python train.py --num_hidden_layers=11 --hidden_size=192 --n_experts=64 --experts_per_token=4 --d_expert=96 --d_shared_expert=0 --hidden_act="swiglu" --moe_layers=[1, 2, 3, 4, 5, 6, 7, 8, 9, 10] --router_score="softmax" --normalize_top_k=false --routed_scale=1.0 --balance_loss=0.0132 --balance_bias=false --router_cosine_scale=10.0 --n_groups=4 --groups_per_token=3 --init_std_router=0.013 --lr_router=0.000465 --vocab_size=11778 --norm="rmsnorm" --norm_eps=1e-07 --tie_word_embeddings=true --optimizer="soap_variant" --learning_rate=0.00437 --beta1=0.95 --beta2=0.95 --batch_tokens=[16384, 32768, 65536] --max_seq_len=512 --train_tokens=274900000 --max_steps=7908 --dataset="wikipedia_en"
Below are experts of layer 6 (counted from 0) of a mixture-of-experts language model. Rows are named gate (a neuron's input weights, with its number), up (a neuron's input weights, with its number) and show model dimensions 0-191. Each number is 200 + 40 x the weight over its row's rms, rounded and kept within 0 to 999.
Before each expert's rows: a language model's description of what the expert responds to; "mostly gets" lists some tokens that are sent to it at least half of the time. This comes from a sample of Wikipedia text that the model never trained on.

# expert 2
Function words, auxiliaries. Prepositions, auxiliaries and linking words mid-sentence, especially "of", "was", "were", "has", "with", as in "land area of" or "had been".
mostly gets: " were", " been", " are", " had", " has", " without"
gate0,225,218,206,158,196,160,182,210,143,210,162,188,234,185,252,185,194,189,184,227,215,161,184,196,160,241,96,179,171,196,155,218,180,247,218,248,184,160,190,191,210,161,235,178,192,188,205,112,143,221,233,143,209,211,240,152,194,218,175,208,262,136,161,174,189,221,168,203,262,196,149,300,177,220,202,223,248,169,220,190,184,128,166,139,168,194,177,113,231,259,191,158,93,243,202,215,208,211,207,210,287,169,121,182,206,146,211,196,223,249,231,157,181,150,208,197,135,182,163,198,199,214,224,170,191,198,248,166,218,101,165,185,159,217,304,235,200,211,153,213,241,170,254,163,268,232,238,124,264,190,138,208,190,172,147,155,227,247,191,215,177,114,168,126,279,176,178,180,177,146,186,189,228,215,130,87,173,147,169,258,230,198,186,261,151,213,145,192,208,159,183,204
up0,214,189,194,188,249,196,198,199,254,229,181,190,92,240,103,194,204,144,288,188,281,191,198,208,196,143,283,187,243,201,266,222,241,205,213,173,252,211,193,155,268,217,197,187,207,282,230,239,155,169,189,229,214,187,159,176,189,184,192,229,170,275,229,178,213,190,171,174,159,267,215,186,209,223,206,137,154,227,178,244,225,216,186,218,247,177,261,247,165,205,213,273,254,127,190,215,216,233,176,260,171,215,226,198,204,233,190,184,199,163,154,239,213,265,189,217,231,221,278,176,166,179,216,256,248,230,184,278,125,251,158,228,240,201,132,134,167,207,217,193,216,199,154,235,111,167,181,295,178,191,275,189,228,232,262,294,135,153,204,217,188,264,238,268,132,218,195,240,210,205,246,244,105,238,199,203,224,227,201,170,202,234,249,161,197,278,195,199,169,240,208,198

# expert 6
Digits and coordinate symbols. Check digits and inner digits of ISBNs, degree/minute/second signs in coordinates, and mid-word pieces of foreign names, e.g. Schmeichel, Económicas.
mostly gets: "″", "·", "′", " recept", " ±%", "г"
gate1,175,183,222,264,200,201,165,194,185,168,137,215,238,235,181,210,122,115,216,243,247,211,268,221,287,212,166,193,206,204,131,225,176,139,195,126,194,186,184,214,207,206,216,241,174,215,182,205,194,204,231,212,201,159,185,172,276,190,202,170,213,192,190,218,188,229,265,202,118,213,223,195,213,172,275,210,200,231,153,170,203,217,140,200,245,164,298,157,201,274,258,178,205,234,145,196,186,144,226,287,215,202,244,301,175,218,249,199,130,227,177,209,240,181,171,206,229,210,339,194,186,253,286,279,141,194,206,176,211,191,106,190,163,205,152,200,214,178,155,185,227,240,189,154,155,220,167,175,233,269,256,224,291,208,185,251,246,232,143,167,241,164,177,188,162,253,249,196,211,255,252,229,163,201,229,232,243,253,176,230,152,212,235,210,169,169,125,239,254,234,205,232
up1,181,268,242,117,202,197,178,202,205,245,261,175,151,203,140,151,197,209,207,191,214,215,249,176,223,185,221,221,196,183,147,285,170,239,248,142,105,273,193,243,197,229,213,190,178,172,253,226,324,160,176,225,219,220,211,167,218,204,179,231,229,221,195,204,167,217,242,238,274,195,208,193,164,180,164,179,214,201,207,260,172,187,188,255,266,221,146,236,196,218,190,101,146,223,149,191,211,242,162,154,226,252,118,272,241,249,216,175,236,194,186,200,253,210,211,234,187,183,188,162,226,201,201,192,268,240,249,170,161,196,259,120,181,167,228,168,252,253,216,172,177,204,218,222,215,224,232,225,122,183,223,152,169,168,218,132,214,216,127,173,186,301,108,148,159,166,281,221,207,219,142,192,149,221,152,116,209,177,166,193,214,185,217,222,231,200,129,256,109,237,210,161

# expert 49
Descriptive adjectives. Adjectives and quantifiers before nouns, such as nationality words (American, Malaysian), several, professional, political, and counts like two or first.
mostly gets: " several", " professional", " These", " political", " international", " many"
gate0,167,203,239,229,269,173,181,251,199,213,193,154,257,288,233,166,189,143,239,226,248,217,212,187,218,226,160,263,270,260,187,182,195,170,187,159,188,216,218,236,222,191,271,173,170,167,212,239,201,187,212,286,230,127,212,170,256,219,127,228,191,232,178,202,140,208,234,89,224,203,117,274,134,204,276,149,188,241,267,208,206,190,221,213,220,198,195,194,165,187,156,189,203,194,212,197,204,241,130,162,244,237,179,277,223,158,195,268,156,334,220,245,238,186,199,196,197,175,302,238,206,203,229,273,234,211,218,250,174,124,252,232,183,241,211,234,176,158,193,194,170,226,221,146,221,211,248,154,268,176,199,168,114,192,224,196,170,174,166,181,183,208,233,127,277,189,196,226,125,190,215,192,212,244,165,208,146,179,186,193,302,185,242,173,196,200,175,199,193,147,254,199
up0,227,202,149,185,172,220,214,156,203,160,204,232,99,126,196,202,189,240,178,185,199,131,179,188,201,156,259,154,88,151,211,221,200,228,250,201,223,194,181,151,193,187,145,235,219,188,173,188,210,228,197,118,148,250,164,209,151,164,264,193,204,182,208,145,288,172,187,279,148,216,260,134,224,171,145,275,208,155,159,190,194,220,158,187,193,206,221,195,257,213,241,217,201,246,180,201,195,159,254,237,162,209,205,182,166,252,201,154,229,68,176,150,107,220,209,255,186,251,130,165,204,194,199,134,193,180,189,158,209,286,160,184,198,155,203,188,239,281,243,244,217,166,214,242,156,169,171,230,134,200,209,248,266,244,164,184,206,200,252,226,218,171,138,225,120,194,200,203,299,210,190,204,150,137,218,200,247,215,213,199,128,202,150,219,228,149,227,167,177,239,145,200

# expert 22
Verb and adjective prefixes. Opening prefix pieces of derived words after was, is or be, such as un-available, re-, comp-, dis-, autom-atically.
mostly gets: " un", " re", " comp", " rec", " exp", " inter"
gate1,232,248,185,225,218,233,195,171,210,187,203,155,223,210,197,199,172,204,232,254,200,180,198,248,186,198,227,221,240,216,190,165,216,106,152,133,208,235,193,252,223,219,121,134,197,258,161,217,135,209,188,228,219,157,164,93,241,163,203,174,232,128,147,169,154,242,273,188,145,149,195,175,176,236,132,219,145,134,292,218,273,169,230,247,177,199,146,231,153,170,206,203,187,158,211,236,220,204,196,171,204,220,204,269,221,175,212,233,238,150,167,170,177,180,252,257,271,170,169,213,99,254,290,148,208,229,141,157,183,217,301,174,178,236,170,237,209,204,193,230,263,156,223,245,180,227,268,185,197,152,148,172,196,241,156,133,205,195,91,221,185,194,153,246,199,239,192,226,229,166,175,103,191,209,246,236,206,223,218,130,186,232,225,144,146,211,156,212,206,235,194,197
up1,138,199,217,224,213,224,227,170,227,285,187,169,203,134,238,157,231,289,173,155,163,191,135,189,122,199,189,148,260,131,232,157,194,223,264,181,220,198,149,198,204,187,116,196,171,268,220,185,197,218,296,207,231,259,163,166,242,138,160,146,230,169,203,186,186,215,213,208,182,154,156,243,230,194,197,199,77,173,146,195,235,198,181,242,220,179,200,250,204,155,250,172,199,122,275,288,107,207,193,200,189,222,178,194,159,261,173,189,177,177,197,253,208,280,166,187,241,170,149,276,146,219,230,164,226,174,221,200,236,164,232,159,198,180,195,146,212,167,112,251,207,172,173,192,167,222,187,227,147,197,270,258,232,198,211,246,213,167,237,176,220,254,147,262,264,214,179,108,179,228,165,139,195,188,139,198,188,182,187,138,165,258,232,145,186,196,210,184,219,235,193,233

# expert 20
Apostrophes, accented letters. The apostrophe in contractions like don't and won't, accented letters such as é, í, ö, and word pieces in foreign names.
mostly gets: "â", "í", "'", "ú", "ij", "ö"
gate2,192,225,170,191,197,181,231,172,218,228,241,121,207,222,187,197,225,258,264,221,257,153,192,200,232,289,139,222,197,194,205,204,210,198,272,135,77,161,222,145,211,154,203,171,239,139,222,148,126,185,173,161,166,211,182,250,188,176,187,217,228,148,177,280,230,126,230,207,177,221,239,191,196,153,143,150,142,239,189,205,249,236,227,176,128,155,205,204,210,185,156,291,237,215,175,139,161,218,184,131,235,169,194,250,202,172,132,228,171,192,214,194,160,151,224,179,234,225,264,249,256,195,87,207,180,291,206,213,161,196,218,202,225,211,238,211,192,195,174,192,192,224,235,184,152,205,129,242,224,145,187,219,203,182,269,255,190,256,223,254,144,247,200,209,308,211,209,229,202,258,189,226,200,144,252,219,248,203,275,250,137,202,162,217,248,179,182,185,169,143,190,126
up2,180,176,200,194,201,231,171,202,205,173,165,275,150,228,211,167,200,124,117,205,150,225,207,201,176,145,231,176,232,228,264,191,166,156,147,202,292,267,238,286,187,231,209,257,153,263,188,247,269,237,251,279,186,245,179,211,235,215,210,141,192,265,187,166,243,249,150,220,259,180,135,237,132,229,227,241,253,162,212,167,181,154,189,195,262,233,169,197,210,231,242,138,172,240,227,219,227,180,225,291,158,209,165,236,237,172,255,165,170,210,184,243,253,231,184,198,141,148,158,174,186,201,327,218,218,171,199,224,233,152,237,214,164,248,167,182,223,212,201,217,153,236,177,227,193,166,239,135,219,255,274,197,246,206,117,145,233,146,249,171,249,191,194,198,135,179,118,209,162,160,228,195,208,240,210,162,233,147,125,207,255,224,223,200,190,183,239,217,254,222,207,231

# expert 45
Conjunctions and list links. Coordinators like and, or, but, &, especially in written and directed, plus digits and spaces in table rows.
mostly gets: " but", " Nominated", " and", " ·", " or", " &"
gate2,215,179,256,151,218,222,235,184,189,189,220,249,221,230,223,264,244,220,228,213,184,194,194,109,112,255,186,299,205,305,178,245,142,236,195,235,205,202,217,146,169,212,195,182,121,180,213,160,193,173,184,75,116,175,241,260,201,272,202,167,178,170,174,245,242,206,212,164,216,209,236,182,236,194,191,119,207,236,229,192,195,169,214,223,174,230,252,167,123,234,140,305,247,161,176,161,253,215,197,149,299,200,160,156,163,176,108,199,205,211,177,210,116,181,203,196,238,192,238,208,241,239,185,230,195,111,129,224,243,226,216,211,209,222,199,190,159,97,263,189,184,238,218,174,204,193,243,235,199,159,225,171,208,217,158,197,216,148,204,233,168,131,237,172,195,143,226,211,219,245,219,204,274,214,192,153,219,150,220,181,214,208,226,163,160,262,156,152,194,171,237,186
up2,207,233,225,187,229,166,195,189,187,282,180,190,296,175,210,250,201,212,154,130,189,206,222,193,177,195,160,181,196,173,210,158,193,207,291,300,202,172,204,159,205,169,178,169,221,94,204,147,228,195,159,162,282,230,232,245,213,245,187,205,228,156,221,164,183,179,132,235,204,230,146,220,254,284,161,195,201,208,157,164,189,243,197,192,175,172,174,245,205,249,180,180,237,238,257,218,246,141,183,220,198,181,282,191,186,184,152,261,148,253,201,230,285,207,270,211,228,231,220,203,240,190,195,336,126,237,204,238,209,229,181,150,202,105,122,252,199,201,227,148,166,208,165,206,211,184,127,209,151,241,132,268,217,183,146,233,155,213,184,157,266,166,232,180,185,198,229,159,253,200,151,230,185,171,211,162,132,177,126,178,222,181,179,241,194,129,257,186,171,224,240,166

# expert 60
Line starts and headings. Tokens at text or line beginnings after breaks, section heading markers like == and ===, and bytes of non-Latin scripts such as Tamil or Tibetan.
mostly gets: " ==", " ===", " Animalia", "|---|---|---|---|---|", "ा", " Coordinates"
gate2,157,138,192,247,306,89,211,241,238,168,203,225,194,241,202,200,195,131,178,151,167,236,264,186,197,216,201,193,210,252,113,145,222,212,152,206,213,223,192,204,234,300,178,173,147,255,223,177,225,204,128,167,237,230,211,185,204,182,155,228,228,150,150,206,139,218,191,141,210,150,256,129,195,217,196,220,170,199,197,141,231,238,221,139,162,112,175,220,252,269,172,201,183,184,171,227,159,157,203,240,242,138,170,257,192,114,216,158,168,166,190,250,146,180,172,152,131,170,131,228,248,224,180,207,200,233,182,240,250,138,248,184,315,222,213,195,238,165,139,128,150,210,150,152,209,199,219,244,201,190,197,237,235,184,179,219,155,224,145,189,194,220,257,299,195,176,213,186,203,187,178,208,162,179,174,184,155,202,193,226,223,250,288,206,172,194,166,275,184,206,220,154
up2,136,141,183,261,276,77,207,195,227,145,202,220,194,257,172,189,200,149,141,144,180,226,246,165,224,224,172,202,199,227,133,154,236,226,148,228,193,207,191,160,223,282,190,199,157,222,247,204,198,249,135,163,205,240,208,188,226,152,190,210,203,171,150,177,143,224,204,142,206,111,247,130,186,219,191,240,177,214,200,154,253,245,210,177,135,122,183,217,229,245,189,176,139,152,151,238,145,143,172,245,216,161,191,245,188,115,241,152,191,171,177,250,162,178,145,141,114,179,147,247,200,240,169,191,163,197,197,222,243,135,240,206,301,234,217,188,238,171,138,145,168,241,176,195,252,224,227,239,211,186,206,205,273,183,192,190,174,234,105,236,170,200,258,284,189,204,188,210,240,162,164,190,161,177,193,222,170,195,156,224,216,274,275,182,161,204,186,260,178,185,207,175

# expert 26
Object nouns ending phrases. Nouns and pronouns closing a verb or preposition phrase, often before punctuation, such as him, them, attention, evidence, services, production.
mostly gets: " him", " them", " books", " services", " evidence", " games"
gate1,144,217,261,227,202,205,195,263,264,168,220,214,221,242,118,155,198,220,207,147,164,162,215,190,270,178,225,188,167,246,229,250,198,219,150,134,172,182,232,156,218,188,255,169,184,319,175,149,249,156,181,178,170,272,165,214,229,223,168,201,224,197,229,149,249,248,211,230,228,158,181,220,168,241,213,217,191,228,179,244,206,224,171,202,200,141,235,242,274,118,280,199,237,185,180,179,196,198,184,189,234,258,199,214,173,207,210,184,190,149,242,133,133,125,166,217,151,197,134,196,178,210,230,200,167,180,162,151,245,164,157,162,230,171,199,244,147,171,175,172,259,160,245,198,188,188,191,297,189,195,226,175,154,225,232,190,221,230,176,233,266,187,258,327,156,204,202,122,131,258,281,137,237,174,203,173,256,177,238,254,110,233,202,169,181,155,276,223,208,215,226,217
up1,246,215,214,214,213,212,213,187,131,242,144,215,200,259,260,230,199,223,243,218,188,240,206,232,182,272,164,213,175,253,218,191,226,184,237,272,222,198,154,213,115,203,209,241,147,158,205,227,179,279,249,197,185,213,246,211,178,218,142,229,202,181,216,247,211,214,176,85,144,244,227,176,195,173,164,208,199,139,147,213,199,148,181,223,130,232,176,135,141,206,158,255,200,232,150,186,233,253,176,268,162,142,202,120,207,166,246,192,178,148,140,261,242,191,233,175,190,209,264,192,156,180,219,169,192,193,218,192,165,226,236,251,217,204,259,163,265,222,170,252,178,252,206,156,198,215,186,194,208,282,182,244,235,240,227,267,237,138,199,156,136,132,154,144,255,206,151,280,235,171,89,255,202,233,189,161,145,192,133,155,273,223,188,256,180,244,191,184,163,170,167,263

# expert 30
Title words. Words inside titles of films, albums, songs and awards in credit lists, e.g. My Best Friend's, All a Man Should Do, Love, Life.
mostly gets: " You", " Life", " Love", " Albums", " Night", " Science"
gate1,202,256,181,253,266,173,239,226,262,308,257,137,189,187,117,223,228,235,252,182,203,207,182,148,108,200,202,193,154,224,158,152,147,232,215,198,263,223,188,181,190,286,161,143,219,167,205,214,227,199,179,120,130,304,191,212,190,208,207,202,185,186,167,168,240,234,223,233,212,150,200,193,197,233,203,272,244,243,235,283,181,243,165,218,196,213,162,234,110,260,151,186,190,248,295,188,204,163,236,165,242,69,192,220,216,212,257,219,218,150,167,244,188,162,195,162,243,260,239,187,206,233,236,249,233,215,266,228,153,197,204,146,217,216,215,213,241,194,192,258,199,212,231,210,269,201,244,148,177,211,237,176,217,141,235,189,198,126,252,149,205,209,235,157,203,191,214,189,154,247,190,177,265,148,180,263,204,221,170,223,195,210,226,174,173,202,238,236,97,199,217,191
up1,238,270,259,246,252,168,259,200,274,257,231,152,196,191,140,272,201,297,224,191,194,209,171,181,124,234,180,257,145,269,178,166,174,210,180,293,272,192,244,198,201,281,175,95,246,181,225,160,185,229,201,143,155,299,195,201,194,162,220,214,197,227,229,173,233,217,207,199,204,180,202,182,224,228,150,268,190,250,235,252,221,213,199,171,185,205,169,250,132,258,153,163,212,223,282,219,202,172,199,180,239,83,191,180,201,193,244,217,239,154,195,199,178,200,195,148,282,222,223,194,216,265,228,246,234,235,215,240,208,166,236,122,238,219,235,224,265,165,177,261,219,262,207,209,267,186,275,111,198,155,224,158,179,143,231,164,228,135,257,220,184,210,221,187,207,185,215,206,161,248,203,148,256,154,199,255,183,214,216,194,200,225,217,198,156,183,237,216,157,194,212,166

# expert 50
Verbs and verb pieces. Verbs and their stems or endings after "to", "was" or "be", such as made, used, began, stab-il-ize, releg-ated, fund-ed.
mostly gets: " made", " used", " began", " moved", " announced", " took"
gate1,190,120,204,128,225,291,222,178,148,241,240,239,200,228,153,221,195,163,246,247,261,205,142,249,193,176,198,229,185,234,175,160,229,155,258,201,267,220,262,197,168,186,187,174,240,180,170,194,170,169,204,231,205,197,170,222,221,280,310,238,210,210,210,189,273,125,230,154,154,198,178,240,274,194,219,201,191,210,224,186,242,256,236,276,202,220,226,182,217,155,191,185,252,186,210,145,164,173,250,214,191,193,228,213,173,252,203,159,208,146,154,212,254,157,187,161,274,200,218,206,158,183,248,210,172,120,221,152,182,198,240,216,187,195,170,249,170,130,172,191,245,165,208,224,187,141,193,187,220,159,280,184,265,244,192,204,188,164,200,240,154,313,258,267,151,235,217,128,186,253,149,195,186,165,236,193,152,221,238,96,232,220,271,109,208,157,202,174,261,242,186,148
up1,214,291,183,251,165,100,153,214,272,177,190,179,207,162,241,183,201,260,160,182,180,170,262,154,160,224,202,164,237,172,232,219,190,243,156,191,150,181,180,170,233,209,235,267,193,228,246,220,263,239,199,174,205,204,231,185,180,134,137,172,203,185,209,208,159,280,147,242,249,201,220,178,151,251,183,220,210,178,174,202,162,134,172,160,214,156,170,201,173,256,216,216,136,217,166,237,232,242,136,211,199,203,154,219,252,113,233,228,201,272,205,220,139,245,195,205,154,193,170,176,253,253,187,225,229,249,191,251,252,174,187,194,216,211,254,164,226,279,216,206,150,184,168,182,181,251,235,196,168,248,144,225,92,150,197,155,187,202,185,147,236,69,145,141,255,199,183,273,206,208,258,194,198,200,167,221,277,223,152,268,195,190,166,267,205,245,174,212,153,135,224,268

# expert 34
Abstract noun starts. Starts of abstract or event nouns after the, a or his, such as adv-ice, exp-ulsion, clos-ure, death, role; also some table digits.
mostly gets: "Personal", " ability", " role", " grand", " death", " Loss"
gate1,142,247,200,205,233,180,175,185,194,186,261,136,204,205,250,186,218,222,240,174,207,189,130,229,211,169,166,157,217,187,153,171,172,199,184,249,223,178,254,234,197,162,154,175,244,191,199,192,169,235,235,255,158,193,176,120,227,129,231,160,222,194,162,208,209,160,250,194,239,176,124,215,205,134,220,198,186,276,273,223,209,165,278,208,164,185,181,212,202,137,217,204,118,248,199,177,194,190,257,214,276,260,157,234,268,220,170,230,182,173,135,225,245,256,199,152,168,227,240,190,167,140,172,161,219,222,128,219,155,232,238,233,205,164,133,189,296,181,210,299,200,227,243,245,159,252,233,174,268,129,175,243,230,176,160,188,145,214,196,150,174,178,185,237,142,288,164,168,170,224,199,183,169,238,211,245,189,187,132,298,175,243,272,127,249,210,215,147,132,220,176,158
up1,249,185,212,232,211,185,212,212,210,187,159,239,164,168,161,207,162,115,191,132,246,302,265,235,238,229,217,217,180,249,202,192,230,204,278,186,127,265,228,210,161,220,197,186,220,208,191,270,230,206,215,161,280,280,223,190,211,230,167,115,231,195,231,227,159,206,150,230,154,206,232,175,201,245,118,220,164,174,196,216,189,232,230,256,185,180,218,189,182,265,258,190,146,186,144,197,225,196,163,230,152,170,236,174,205,218,167,260,210,187,194,153,188,132,227,242,183,182,176,236,200,180,240,224,172,133,262,198,164,184,208,117,191,172,250,279,175,271,214,159,206,188,102,242,205,194,213,234,108,136,230,170,190,209,210,154,208,208,205,216,256,242,129,77,132,165,204,222,169,165,202,296,231,124,194,196,228,212,220,119,230,205,148,188,167,175,183,248,253,200,249,177